Below are experts of layer 6 (counted from 0) of a mixture-of-experts language model. Rows are named router (the router's row for the expert), up (a neuron's input weights, with its number) and show model dimensions 144-191. Each number is 500 + 25 x the weight over its row's rms, rounded and kept within 0 to 999. Numbers have three digits each.
After each expert's rows: "mostly gets" lists some tokens that are sent to it at least half of the time; "gets" lists some tokens that make up at least twice as much of what it gets as of all text. This comes from a sample of Wikipedia text that the model never trained on. Tokens count by the router's weight.

# expert 12
router:491507504514515483534497522495491524490454493466493508493536487462507509493521482542519517480496519491512506486506506466460501475512478517484504
up0:514483511513555487519570526523496503498473489547494475491514518540516533483507480507497523495459463432512467489471522489507512554485486507480485
up1:472515541505486518513516518494481482508527456486452513527519497546500555533581468495493528527452501476504512506534566491500532497498496518502529
up2:468519497514545473519475525494501465505477485507503485521475507459479521491483499495438512534519488524485495530519502491522507455473516492476499
up3:474498535478490476476502486483459463499490491501455475465473558489486503471492469509520508479504499514496505467521513494511494484515532461491543
up4:462498460502432487506446478512448544488539472540490465458503509499495526502504535513478498510475529458509517463504510479493499479538493517503513
up5:530514522508468512461515511502522492545520507501528503478513487541553506493514514510549472509543522470528529479505511493506511491457500541448513
up6:548505470463481498500501527515531527491517499530496486498456463518523487537495508472465499508520485485435511544502496477514516445493507510473489
up7:459521501438540520491479511533513489457478499483522473510485503494546502474495467514512468445482489501512487519529530482506493460485499498520527
up8:481497507495480470479516513493466483486492512522495486442516555508464498520532542489489502484506487489482500504492506472466515535501525468522508
up9:509506462473480477529454507559491473492524502521537517508541518457560502510535504521487484507455549487540491536526497478517566487488508513493514
up10:505512504454537513460493552522452522499523453510522517522481499511453520503558532492460516541497515490487485534486491479491553513486501529504480
up11:512488533516548534481510531508484455498525536515509458471486466476512463484516497500451474484486504502527498502527497481501491498483500515466576
up12:497479457502500497506492504512512490510491495561510485499526497534534516503506498491458497508480490512487517510489520489473504438445485505491519
up13:527457471518507454508541457532500495515533498546490465503467524459525517496536508479487528549551505482482524475457510498496527442529487471492509
up14:534512479523493465542489472532494478465481474514539471517448552466524469560457488480486482457535470509506505496460469474496518509498473521454508
up15:475487477494474526481492518507527490517497516486541490494495499487487505508525515463490514472498487502532507504504479484506566473476528523469488
up16:486492500499504511490499471535492460479498465494534501480514527476451457528478476530503471484491537492500480481502521471508523517460488497458481
up17:512511443446479495508507468508482531474490516499496509514525509524516503534528457497487479471479505535471457482536498492546528488488480495438539
up18:518499484460507504505497465517470511505501540518535515509489493487562527517538519531501534489469547508540523501523464500477550534521507544459522
mostly gets: " mi", "_{", "·", " Ca", " Wa", " Ka"
gets: "'", " |", " a", "wa", "·", " mi"

# expert 10
router:514510479523494487477489530512474488491466483487514517493526531478488511509517492494534475492528527467495493498528513456507524497548491555530471
up0:493538485497504517523493471465531518489536515566477508485495486548489530508502504534498534482510515560513504504483514490503544496478493489506532
up1:530500488548494489451501524504494461466506520508451519499490524520473533504500507524502490497474483480593448504495477492476548525443526484472500
up2:539504515502536511499518470557480490513494478479500507539524542496519535501489473495494537449506476510476479469482488488504522509507528552493452
up3:492493467479516499528504508514498512488517501562483493486469497461517501532520480477490471527465500462497495463504501489494502535499524484497488
up4:503517434526498484500481535544455534461517484527469490506500487478516509504511506494490485518477510504471523542496509491531522458482493494498508
up5:499537474470557496448521524505489470484490502522498493495498482531491473542515470548478492502460514475513482512506528478457475519483502443501523
up6:516503510501460443520531513490482518519552501506489506498496480509521444529535533528501453462491528509512449478510398496543470500474483526467494
up7:495483472548524469566509471495475561511467516494499462513506503507527475495553517511470516520496523456492499518489521478564472514518492523511490
up8:482546456479509496489508557483508527516499462549463533518497487522489514497543467480502452532495528489482476518481462491487493484516464507497518
up9:504510502517516444498462527503461514526516496498462491518506543518461473486483513517484488495468498491532506480486485487546497501523525504495527
up10:498483486481491499531489525493497504530494457472488516551475502513532447545496509511488456490500521516515465522476446478528477476491493509491533
up11:531488486487476521495510491543507489448507491501472524510488475463492544487481505482485459492473498481496521486456528481521532505477468517512502
up12:492490518552516515529475489529471464497501511491528488498509529463483492496455549504511439462539469486512522522492462484492471501488512525448534
up13:453471480482502520476499476515510511514481502526516470544482479478526507548513495501477514489525536516490543538508482481561479487505529500491518
up14:525485510470507532541499488519444481489501445521493535513476515547467529518519476564514516459464508460526458477480494496500519518474520515488546
up15:500497493451513466495477549495468471507483512501469493484500529511498513516513510469496469479508531469507471505506522484472475494565533485460502
up16:512494460532537512479508511550496489491518475490499504503533486495534529509518522510495447500481486493524500517514517475469515446502492492531479
up17:506496491530477516530480534521482495484487524532536494551478522508509491500487496513437510522468527494477461518491485479552489485516513451485479
up18:504494533482474518509487506520506536459507468576468504454488526505488529511549480479496495511505470465465480495460481477490521531516514507516507
mostly gets: "′", " −", " FW", " DF", " +", " MF"
gets: "\n", " ", " |", "|", "1", "3"

# expert 5
router:492526501500511504489481481527513474465478458504534497485488558450492491531531492504440502501513543463502519533492491464508522459489510507513498
up0:489472499467559488498480479537521512507495448516496501476497454501489486505507471496515502456519469494541491500475517489504522495483498525481524
up1:513509471523476503497455559475478508522458487514495476512553508507522523484543493511512529512495527496529459533489519469492515489474491495471488
up2:472497509527492537531488501485515486508517517482517532469511508508517452537512476489483518453547493497491518520493522486487484511492468533487549
up3:511512472458488473509503505512497470491488495512484540516492555522479479522476505472498510449520496468498541550486510485536499490483537519476492
up4:523483473510489488507459508507532511491486517549511531500476500475475501465486479473517497483522519485500541464475465492503531557493549519486533
up5:489501491519507500495493527495520507471494522484509527462503517475551522501498496500497509491557481515536477494512511483460544503499485458474529
up6:478539552478540508476448541458496501490501522506463480494470503486510494524499493486471499483505506487504498468543535496505520502491536516516541
up7:520481489489505492467479534497505505472503504459509476551489513508441510544506535477499456485507518489474497525513472488528489503544512516532466
up8:444500492514472471525501484505466480492480497489479490439513519548506496471557471469496509454478540493479526509509514484480509485527523525476495
up9:513512457485506512536473455480484537517494492468472504469524482522496494501495512501517450498516490486548492517518488480507474530492500576528487
up10:495536527507489526493527503516478453480495492495506509523487519457508548537556501481488491503487450452515481509510517487477506511513480533513528
up11:499515478502538504470511481505511496499479514519510510497538539475490503546476484504488455471474520500454507472470464480445492507474483505531469
up12:548526501521480495503520508492478488483476531485529493509530485466446538492507525472500503497465517499481496507445484478478499536505483499482489
up13:512503509478503445507480455484458508493501530533483484495521494465511505512597523473534506510453544490504538538540521490491486494484491481517497
up14:520548471543505485526475470546498487500488470504530496504475505531513465521470502519507529446472489515491502516482509480505469505504489471485500
up15:494476511476492471497454478491460505492504491525481476485509556515531460505505541486486498504470513493498542529525502478481498490472464506497504
up16:517487494498550486497491474487498508485507498515502464513544494480544498536554505523535451507506490446518487482536486497440528494462483506509467
up17:519486509502454454510466538482498467491496479501489516485522529500491491482533497540490484501512519468502498472504450486520545538496483521499543
up18:506492463504507507526460501485499497490505473502467531510495480482490494507516469467497468506499498485508460518470491477504472492467493534529493
mostly gets: "==", " ==", ").", "===", ".\"", " ==="
gets: ".", "\n", "==", " (", "===", ")."

# expert 2
router:492494481475473458541501472492478510448452452477496522479505505455471497536537498528507479469508504501523492490522513460520514511517491503518513
up0:547504504495462482491521508519490491521483453545473491492516525475522459468494509516530493495457493510501492514467513472479523482526487479496546
up1:499530502508504527437452447471499520476479475494510480454510489500485510557517479477491481503562494522486521497501479492450536538535505499517542
up2:498496519484530494542499466523531470464520519514496488512497502467520500552468452486481532494529528521435473527483506487444524445528468502500512
up3:501501496525519532495475476508507527468518490519551504513520503467485514487545466514463459461471463471523494518490494476491491525534498493518504
up4:503504506450551512527497505509528510475488499547490477492510546484489486475528468485524464448532499512504463500530526490472506487494515536490453
up5:481498493492480467497529481531508481511515519489499528543515548483547535541526517504482467518468528485522528572485490481557489491532511492519496
up6:498537515513505481514414518518461459512492513520493463529496545508526528502531471524530501531480530486454502505500488481522518517481518494513542
up7:498486538491505501495489490486496483478508484496527477520475507490515486493537504486483486476535512475511504501527497490444466480459471509497479
up8:521491494484514509502538485489465535574502491498533498515498447490556510522485499553492522502464508485511464480495533470513452518494494551467491
up9:466521484499495482527477466484519502474535522495500482508490494511519510464524498492478498466490529507535487536473510479498492466482513452493459
up10:454490463471462506484535489491483497513509522498490504523476496504484505528502507498492539489458476504509472533545542481514518483511532514495513
up11:465556479517482497562516497482465470481470484533512481515520514516478485505524484484521490516504497448501508517517517490494524504528538516452517
up12:494512444467446531478532498503506460482502532461491505549480508464536550458499506480508482504523517469491471489510523483478497506514514560492515
up13:558483514512494480488466510519505447499484490480492510489513487488507513441560486489530500546502518534470496468475494492479484463466437454520461
up14:516495487478486466491545463472490502480510501482541439500493498441528508467486494501459478488541484549567461506543501488526498469485469476511547
up15:460530478504486515497510504494504511474470449560484514493518519509457531541523474474504530532493487486526526474493535487458488531491501495473503
up16:499512490517513481487511551464515504524448471526489510512526503497488493482520479537507510561500523506536518519494489478505497504483499507498512
up17:480482470504463460527516513496489505461517526551518501505516523510543508480508499470558538485516488516448469505519473477471544519549513452473487
up18:487521526538482532479476515468517490514523492522428505509494477501550506487514509519512511518506482531470493521477502481493539527537512490502531
mostly gets: " was", " became", " is", " named", " published", " served"
gets: " was", " is", " as", ")", " a", " by"

# expert 3
router:501518497515488498492464481530461468492461485533467508502525499491523510504527480529488476475545494505536489542505521452524482509522481508498542
up0:535510500528517443495532531561445516456481479498504484502535498528511483522518541484488486499538514479517513493506495485487533522490483484463480
up1:509519511490493508505483516536537470520524491490536545516474521452534509530462496496475469464510525477518500514524511483517475518482499515508498
up2:470526467495481489467501476490530526522453485517520496545508558491451435490520552501481493512503496544462505452532473485509504454534518536493497
up3:519534496484539518519477451497510527486505497512472492466489518492507537537501497552508479507561479474501513495552491486499524544492551527513544
up4:564511485468527527462530569522538502494499475512526495465513494516512485503534568515496496483503514479492505493509493489496509510512510535528525
up5:506513463528520503485493523516512477523468496538510483486510480501537479472475465526471470496531506498487501521489466490504451492534514536477458
up6:474521505501539488497489485493535500499529502505527424470522497502472467530507481479543451483495522480500467504568508490499466528496487528502533
up7:531507487515476497532508470515496462501516487499526521535512516496518498499530483492466441545467498485505514532543554485478473450516487488507523
up8:537491472523510496490499518562531519497489486516535520531535488483516510479508484521525516557494479497504509518536547490465537533473532487512527
up9:486525487489495508519568497518477502483505477512533497501526501493481499455536474502521464475452512544502519476521496487480480506495516527521553
up10:560490534477553494535517475503479494503532464527517504470506470487511438533493453510499503491518465487484466495519512488518534474469514475507520
up11:478493419485445479495507510490480485498515445489517510474503518466511501490487495530476535480497554495498528472497516487507516529527461555530564
up12:510532524498507509473485474529500454488503486529489514483519474480526549528476494490553513513479469504505504513526531485455530510488519529475538
up13:497531465530419478509510513520445503516507507483464482506477496501524519502498459459509533477475492520507509493471466482507551494461516503447517
up14:503499523508542492520552527519523503505511504479461535501501466511502482528528514524483496529459508500480451494515493492494520505558495535476463
up15:457544486461506488525451482525509521493505480529505548492497460504507517517505457509443482479504522512457475488501534491482535491500520482507460
up16:523529524470487549537477563476454482482519514531475496513491490488535477511475521534513509475455504485510533489525536496505558499491484495513478
up17:502521490494508475467491471514481474498493470466441525462481510482462486492548521511480477467515512481544510546479499478528499522531533526498488
up18:481507484477499448478473489492494509452463479481537475450512480493506520507496498477448445471485490503486522513460504484477541484466496485496461
mostly gets: " him", " well", " many", " some", " same", " them"
gets: "ing", "ed", " to", "ly", "al", " not"

# expert 7
router:518511477521526467488502487487500452476477444501472471465509529498491498532509501548480471504495553469548502496505522463501499523527529519463481
up0:549473488493517462468495480515472521458483489447521480444494466467500558488501521478510498487493517545491470459490476485462479525486489497477462
up1:488501484487482450498523540513515480508511490452449546489490482516536522521519488521505529486519504492521492481480470485501490530525515542476478
up2:514553522502496492495470521495499472488513465527481489476491497476537503489498486561519528520461556508474510525543493485514511498517497473448553
up3:497510532493466452488490518518534551481469443535508493502480482517510542507476519514517527480508465522483518483543482485490533485479455497510525
up4:550508508488484477479504538482463477490532456567493494493518521539481453533528504470538504526488491467542520498472551488490467530536517508490534
up5:501542497498490488478496543500518566461523489490500510526521501493488473483467509512508519506500530496496478488531541488485503508531538482527506
up6:522508502548479505492492524514493482500501518540508518518522476522537547515510528503478497471478546495490475490470483485479503511481452483492490
up7:544513427531501515526496487499499522485474488554518490540500495495500521517500501498484434503482504527480475480532499485490492447495499461490516
up8:495555485539501467550505464464516502516444482485474513509490531524532451491516438492481496529508497497491488474509542486483493490509485543492511
up9:489517487461533490511521491513510511495498500514501475478490507465490498515485461462503493475554504534485509491489489493499462482495522533469543
up10:483508531531506512506492465531501506441513510542464503559495525531530519520490440478502538480504489479513511482508522491471561523492485525524506
up11:451489446513479531519474495501484497492534502548472500531488483479513472495524510527498455507462469480479499521522487477477533486502501473516488
up12:498531550513513469483506509468505474510496488497490494512482519471496497538495497521535514480474455506498493485507510490503545502488522480475504
up13:502481506504508466508499490500522479501524516518526534496528513490456518482508487492501527496451487503537492494529527484520524515464507490485527
up14:501518496484467477518488504486500480506509513523496482513489535490487497533540543501459513523486490450511514529528528484497487474483498524510479
up15:472464499466504470507544504448503483471467512499504510524456567478495528479499511520529475488471474500490453493537531489483498495487551471453523
up16:521519510514491491532498501508478484505514447504547458499495473541474519499511518508497446477506533527476517492514470488492478484563490523468466
up17:492510497467507487486491539526500485478516493501481491472528540506497506567497475550497498513507547466485487539524474480516490488560512479503499
up18:475503477422489494526480471490492473498501538503477514480495520493513523524528516522480496498483468503491517505479491481521486523538499500463474
mostly gets: " the", " The", "The", " In", " in", "In"
gets: " the", " in", " The", " of", ":", "The"

# expert 4
router:531512522485516479541496508512443444490469448507459492482511526510521478549534479538523506502512522472499470497519510457483499474547495559464542
up0:514509513529515467548465494535452490513509449539491469510549475472510481504485539508471467475506496505504481518513497467525554526525520455478468
up1:508522483459483499506497507472523558518483491491492456479499529443511556468524529492489509482542504494531552496523498481490513496509527453503516
up2:513497472492489506536498496537537464513483531536496481497475499508559555512489455472501460543557509497526489487523494495484464519505524500508550
up3:502496490483482489505491540485514490474489537501539473528502501519500522515500487529475512481503486492550483515520538484490499499484539528466536
up4:500505497513481521501503510506491487493534442539506495474497493492484492507492537519499507507478505469523500482486536481497491481469506508540488
up5:453505488471473471466492465503485497529479498542502473492485510496511514512474491491501487509489495462520493524519548488478506528524517516469451
up6:486474506482502492529483498518462511532514472518504490489487488443474495517496531513510498489518506439491548536511521486505512496526514520492504
up7:528503518511501536523494502508465511486483478504480456508450496472473549481557533501454478508475503470500507484509463491499484460495523517459520
up8:546510513480480534516495482561513457503494535532516536551469486470564485518498525483495461530473469471570543482510486484484446514476530533509489
up9:442528520498531514514459506438521486461554514531539502510521478497446465532526553502514519542453523495483460484466536487555495537484533470515480
up10:483481465476474503528518491520506508481478485539515483492468530523474488471518458539498472486493519488507492492518465494513487500516476509460506
up11:522519507494528492477485485505485500446502491527455509511497485510513513520475531489493502506500507566508486496550494489521493518507505512514518
up12:467513446493534458507445486503482490469482509513473477505479523502554493510470511506515499483466529474507471513498503468533527508494509485533484
up13:460506491462515521452509484484477490487518480479481539519528488485504542543485513480519492515490490523544522521518487489516481492508514509488498
up14:475530515490492508411523491531494542475543490476479479453471491493488511496507565496496467460475496493502561498443521497505523486525559513527477
up15:483479473485523477469479498535518524473520499514483527510509491526528449521511477457462453490558493504492523549466518488540490490521518513491489
up16:492491491466539501529488494490497513475497533523512489479491525487505535471476540485448491519508478498495500506509493499521547457518496516529524
up17:498491457499496475493545485518485530478475498475529521546503480475450530538552497500558484474485519528487533488481513477506455475482526483438548
up18:485481521490460510512502524475472505444535500498469523484490501497514495458538490473543517480451517507501511469517488492515491525451510490452506
mostly gets: " century", " south", " north", " near", " next", " east"
gets: " of", "s", " first", "th", " city", " end"

# expert 0
router:489519481511511470505521520526480480485548484526504507498538493482525478488515488501488493472524475515511511460513483460529513443471515519503471
up0:534500547511522445511540475565499504504501485506531512467531501522464492551532461495515484493504500477492518525479486494504470480510461548480487
up1:454498508467563514510525481499482505486497507522496482465493507514479473512492486467456447436473483524495482518540480488560500467495501504451517
up2:466494492452466473497486505498499473494510476497534509485517532409468516477538478506470515465511484477506505480491492486471540501542482510521502
up3:503510502497526520509518513535484532502498481548505475486481471536498509535471509482478501474501514499495461493462530492487497466498490493464464
up4:514550455510496486543459513516479509482510492522539505509510518475490499508496463521448479510514484530515483517517501488540491429519477464498478
up5:529560500494446494481507513481489468482486512530500537545467563489523480499474467507494563461488508505488486495525487488517508511496488477505528
up6:514445443554476497452471474489485502478469484514533479494494481494510527469494473515503523491531523461482503554478510485491512492475502481507490
up7:503536486536517504466539496521483485471476470560499445495468529490482524545526479502524523537478508503467469526502465478505490522521493479493541
up8:481495506504481485498513541481477480511492501474557463522526448502538508512510467478496485499482495503470495481476499496516509518493513509458481
up9:526510523500512506464543482488489507508493427540467423477537519544483468504496503451477535502461538499473531489506502485561505472541505470492519
up10:516465473446506514509506475491459489484522485526477518480498512489470493489473531491540494492458516470516476521461465494499480532527557465488525
up11:494478525450525526524491519519490540523463495489509546500484537516515507509504518499482512560508496494459484529481533491523508513494503547481548
up12:456530488484511470482497494489527510445503494538508513498515486522540527519530499514439484511491490498457501511485497491466563446527505514515470
up13:455523550526502481464536503520503489482503476496515474497503482502519504459548495498480545511492523512509501531507480483503504466482551523499554
up14:496521476493487502526474533457501474488517494495541511508509512507498506489470466499506503492447511534465515540518499484498479490490560488499512
up15:515550485487519469533455506541524500520499530554456441520479483490511453494491468473469475430505514502509525476525450488544515456526526471509497
up16:553501515526483478507450510524522485467470528512452517519496501508527489518493472481487493493527515477497548499543512488534499471536500500475479
up17:507496500498522496534507475491517483486471510500508497473504527464526527507508480534452462488503522491484513515522523483482454501521508507502510
up18:534471519519444478516527491462494518499528511512518504510473475514494483515465485527440472505549547513514464465481466494520517455509468534428480
mostly gets: " re", " dis", "com", " co", " pre", " p"
gets: "s", " re", "re", "p", "-", " p"

# expert 11
router:532546476496553482518490491515464463475442458487499512523517499463492520550510499511491478452524560483509470488498520449500554499515502516520494
up0:485491526497447511481519505451484509493486483496501480518471546545483546495559494507502492542495516542497498535570524480503481486526486479490489
up1:537510456496522537497472452506507534522477485545520497502483457496540498497510506501497496466521534454524521503508484487512471511530466483495479
up2:514495466474521505501463491557466511472542490540483528492529539476473474503505517476524520534509494490504553509545510481536506496496574523512519
up3:531526508536484522506514488508472452521476458517475487495483464472509533495540462529471468491524537510532494547472533475493474503564504484481559
up4:526534528500526498521532549528514487495512472551521496497502504490502485485508490513522550492456485530537513505500504487513495504491507510530508
up5:497503432474514443496539493529526490473485483490522500480473495454487524484455510490483456508546522532466471512485463492512521483504530511502502
up6:491523483524509472529505475488501488492459508533452519490481495525534503507508519519497516466485466522481515509486488486461505479522505559499546
up7:512528492477505489495483471501533539489461497537512508516500509475485496505497511488436485486506488526487527499482513488481560449489505543503502
up8:494478504458487469543464516482509476498512521540476497529563536484525536527498478523514502517465508474536516519492502492453541477477484480518513
up9:513474517556505456489518530509514489492522500515497470470506478452506507492535522524505464519520519476532460471506459472500453533526503490453505
up10:491528523487482519491541484524489428476506476532515481473537512476473486535507514522474506484462529454518496500524537482521513503533513521504528
up11:538510498567482540496531490541452442545504437496505467498446523524517492478498510509505471500534532510509498501527457478509530532515500496452468
up12:530507465479544478522501510488549469486527513512491515476507514539538506512539514469539495474542483479501489492453466484515436516490508499486539
up13:478482506468468482489475509509517495446477514478477520526456505479490555506513530472460528497473513480533550534522562488495505511518479507509494
up14:463506507527523478452509529515453494487482514550493468477476507495430472520513530482499455491485504504476533519504446489494496479506526483491491
up15:533488497490478542458469535479471505511523535540510461546469490509486547464461513495505521489469499506513494512522527476478530507506543461496496
up16:483505508515503504513493491488516517485521506522510505502524473506472476547483473499476488490519513493525505491447475482511443494495487551469524
up17:492478479458476502526489501497523537448470488543541511507458529471496487529498512482464485444528489487471488517485439478506508461529485548489511
up18:503545499485520459526504464506456462514529516496482468552423506474517505508509470503469491469486461486508473473493522483518514524470513546541484
mostly gets: " and", " or", " who", " after", " but", " which"
gets: ",", " and", " to", " that", " or", " he"

# expert 8
router:528530502510534462522475519487503475481454455490529521517486524503468499521515484517509493489499537493496467507526525459506502489514502511487509
up0:510534494468497482477460522500493492503544490543485522526474489508478504595532527561488462510509519513475501527556527496534481504516495466536453
up1:508422486513485478500490477542505481501457471550527457514473499497476503555527465507528479460474499499510475518490477491519472501516495510477494
up2:474510491487507508478479527516507490434515541536484533495488484493482494525499506497443489485493518507484489546486521472498505491537486517514530
up3:499518460503460498521511547504465484499538534568482486474509521509499446488500451503477472486507485517481488495502468474481491533525509505429508
up4:509515483490457500530471493486477503486517485526495524492466534437473504535523483507504470465510516505461510553516500478522462537537506545517550
up5:495523488513489447473497465489495483501492473427521517500492473505511481528519470527499514494488513513514531476539492496529521540451469538468527
up6:514524475511554526502531459497503501513468450538500470501501520511470525518505484512503512492500464509494498502515527495499546411503498535499568
up7:472523489493496517535457511513470546510504465511508465516452527472501500541527455506486483533501499441489461501512520489565530523500518481478479
up8:496455531495498517538436478484497476478503531505508490505506503518496507497478492507522453438513500468525531510484480486519445522539508534468523
up9:500495506501467450479531480505496474522483498502475520415521508491520516521516495518469508504493480509518514490477498490458518501480479470489538
up10:480457467497489462498495472573487474483471490473515508531538509493495500524576459492512517498519492515525474482528515498500553449516511469501498
up11:454520465513496463529483489466495493480482515473516474527505494507493488484497492504518487494528553514477478525532521489481512497532526501520506
up12:522507491467493525517457502556488543483518488591518439468471482508502476507492513512483530495509536500494541493492462489529529480566468462472505
up13:502500487467454447530506527498489505503539483585535512498470485490540506507523495522452511496504513461474483559475524481488482511513474533514503
up14:539529500455531538515478502518484476495518531529506460555468505483481467534481507527460514515513476469505538487515521485553510461507485478489493
up15:505482492481530549498485539523501497505536490530502504514469502529503515521493475507539494540486544474472504475507494484525504474501502517471543
up16:505467424492471514541489501514490504486489508506531520535505479500551489551533504504499501457508510486507427496502510489519473526519521497455511
up17:501537491513495524476471506471487504483453501504497493482516518511539508492498444502472506492479497512545453473490522493497487507515481520482545
up18:493516516506459486535506512485455506492550519485489512525517502489511505498484487501498457470492505443524492486504544480494461493545515507490511
mostly gets: "^{(", " x", " ", "–", " ×", " July"
gets: " ", "-", "–", " |", "|", " \""

# expert 14
router:492501484502540523510503471495471508461494502494490483515526504509476487486492474506493450474535522500510474523512503458529490456529513533469511
up0:466508510531510455495506488483495493486499480470477531493488482525436475475516481521466507533513524482498526493474477485531509522544500535466520
up1:512516489505531492480515523516545494516502487492475502477539541485537461494502461513495521496511486462494479507533492486503471458492543512511536
up2:495514536548501445504500450520540496552518506533457485482536515534481469550499527540503530478463528482496513478516514492476547488511515489522491
up3:495489487491536503546524515508459502537507468524497503456476514515487484513498538496461520508509474465552492509491514475503476443536490484447526
up4:433539522525483487522468520494552503512482490498460496517493476512487530500502463469529462472577478494502482496488507493524553499507495463493508
up5:485506521533484517498524504473529513483446502464492482500495486492506540498526479494495500468465461521525474499506497490494542464476444492489519
up6:465435514533517518507472537493492534469511520509493484488510476499468502516531507495482520512561486529496477510519499487507503472478497488497513
up7:556525480523471499504489494520472478457488503490482473492462477468539475487486540473491495484489468476478497495532474480507498493534542465466540
up8:457483446507518493505508471515521510521433458506499480482501507500513507491501497456491497502516471478491505542527521492513485453501508491499532
up9:514476467462522517552492506468511481499510504523475497515449513509504461538520523493490508515495495523479517479533458483499500496494503518485512
up10:504496527458498494539482490502462509491489494509559497503463538507478515471512472524526491466492498516543487511515494490494507492478497516485527
up11:527503441463468500499454526476490498494504496483482516460512482490511484483509475542484506517521505490477541561507518484476508440504475472491508
up12:490485483485472457475510513522497493471488480480451492490545587461515513510494478467498472512466492543498466493501476497492509510457483519486507
up13:506529478500515512494532509473502485477495488533522485488491549492468493521536461474500490489484519499492485498475490477516483502514485508473518
up14:489511496471471505477451500474489493524506517508447499481507497479482477515503541491518478477492505478518528535498519496531543467437543484469486
up15:536507532482503499528443501500506473483504494518531495486520462467492535507481531476447487505505448483525477534531510495488496527500451498464512
up16:435488496530501500471491514558500500562521518524478484497539491460508515535472520513534508482488514475495495508539504487487576516503526500512510
up17:504533480525494490523475533507481454531471493518504471494511530536500527518503482464507473478499510488519500547511496498421470479489500468523481
up18:552514513504513466527524498523450465516510501550528493483463507439470485522502471494471499497445511510498543530536510498518490530496514548485498
mostly gets: "ford", "shire", "ley", " York", "nes", " Angeles"
gets: "er", "s", "e", "d", "y", "r"

# expert 6
router:468532489495483473496488539488485523463510444514538490508536499506498522530562484534462494470501551493539494533479509464517538487539509471467521
up0:454497464499469455516500489527495516467467485515494492491546518511483466495519487533473506479551477506498506516510527471535502477514546488480537
up1:483528519464502472509476528517498496483518511530489516455531504501501477503488483471474481471504492459471502496493485485508489501523457505488500
up2:481547473469487493459519557495527468472501477475498528553524484486467513525469502564482488493497508521513483535517491478486548468529519497556467
up3:525506467507497476451479506527485500463477487529516488515527497463498525521547524473507468473511486487515499519539534480514523482521479508536560
up4:431520450494464527545498526517522510464518492522455467538522511523537498474525525519483476477521523521524523479502501480523525509504517500532504
up5:512463512477504509494494438472501493489489499519462503500520499551528521502519485484495553500534517505500533523522532486484513507522453513501521
up6:458445509512497512551442455481526534498493521503484507472485586473510455474512500473504508470496533509489543500519476488520546502493518487510482
up7:476452465524500455542482544492511521537534489531508536492522498515510523497458509512483485491498462493462500490481503490494505511516511507499511
up8:489501541473570518502489508477486480463509461491499511474543496505522534526523488508464477481493488522489502476484498489467500528529478520515531
up9:516497489507562508480458499523499510503460496519498491520542517507479524501522513506471494463544492528526473479507506480475510440503493512484543
up10:516506478490573527483515509483505504442442512507502519507458451537450503533541498441470514514522503513476450476524465485495499481493505499491525
up11:495493495468510493483535483522492516516471457520513509486513513531484428528489500528463518491495473481491480535484501473522533492515524514487501
up12:488514460490514518482457519515510486493528475484519543516428558476528484532501460494509497491560536486565462501497478471492501502525538490460529
up13:494469530526471506526506544483508516482494465502456481494490501514470497499547496448503501503482501454503487519480541483473554514525512518499485
up14:538497550501466490525461492518532480515509518492510522460483517480526504523488492493492541482482480527552500509487545487516518495506462472485488
up15:482504493515496533495502523486456472514506484498470504508515503539504503518487540524489484500517518478558469511471519480494465521480520516510441
up16:491536481486484484554465500501400445500511474516508494517506539510506500505506520506478512514430524481510489485481514491520464496467500478489494
up17:527479494548486498517497438516508505498525504531439488486496577480518467499516505455513518464506477483483480517470453500483499498529475508442508
up18:483497566544500493485487510535522513486521483491443523508509504516491514534475467517536491503504511479495547461495438496497535472495513501533515
mostly gets: " Succeed", " Website", " Species", " Died", " Born", " Coordinates"
gets: "-", "\n", ":", " (", " •", " Born"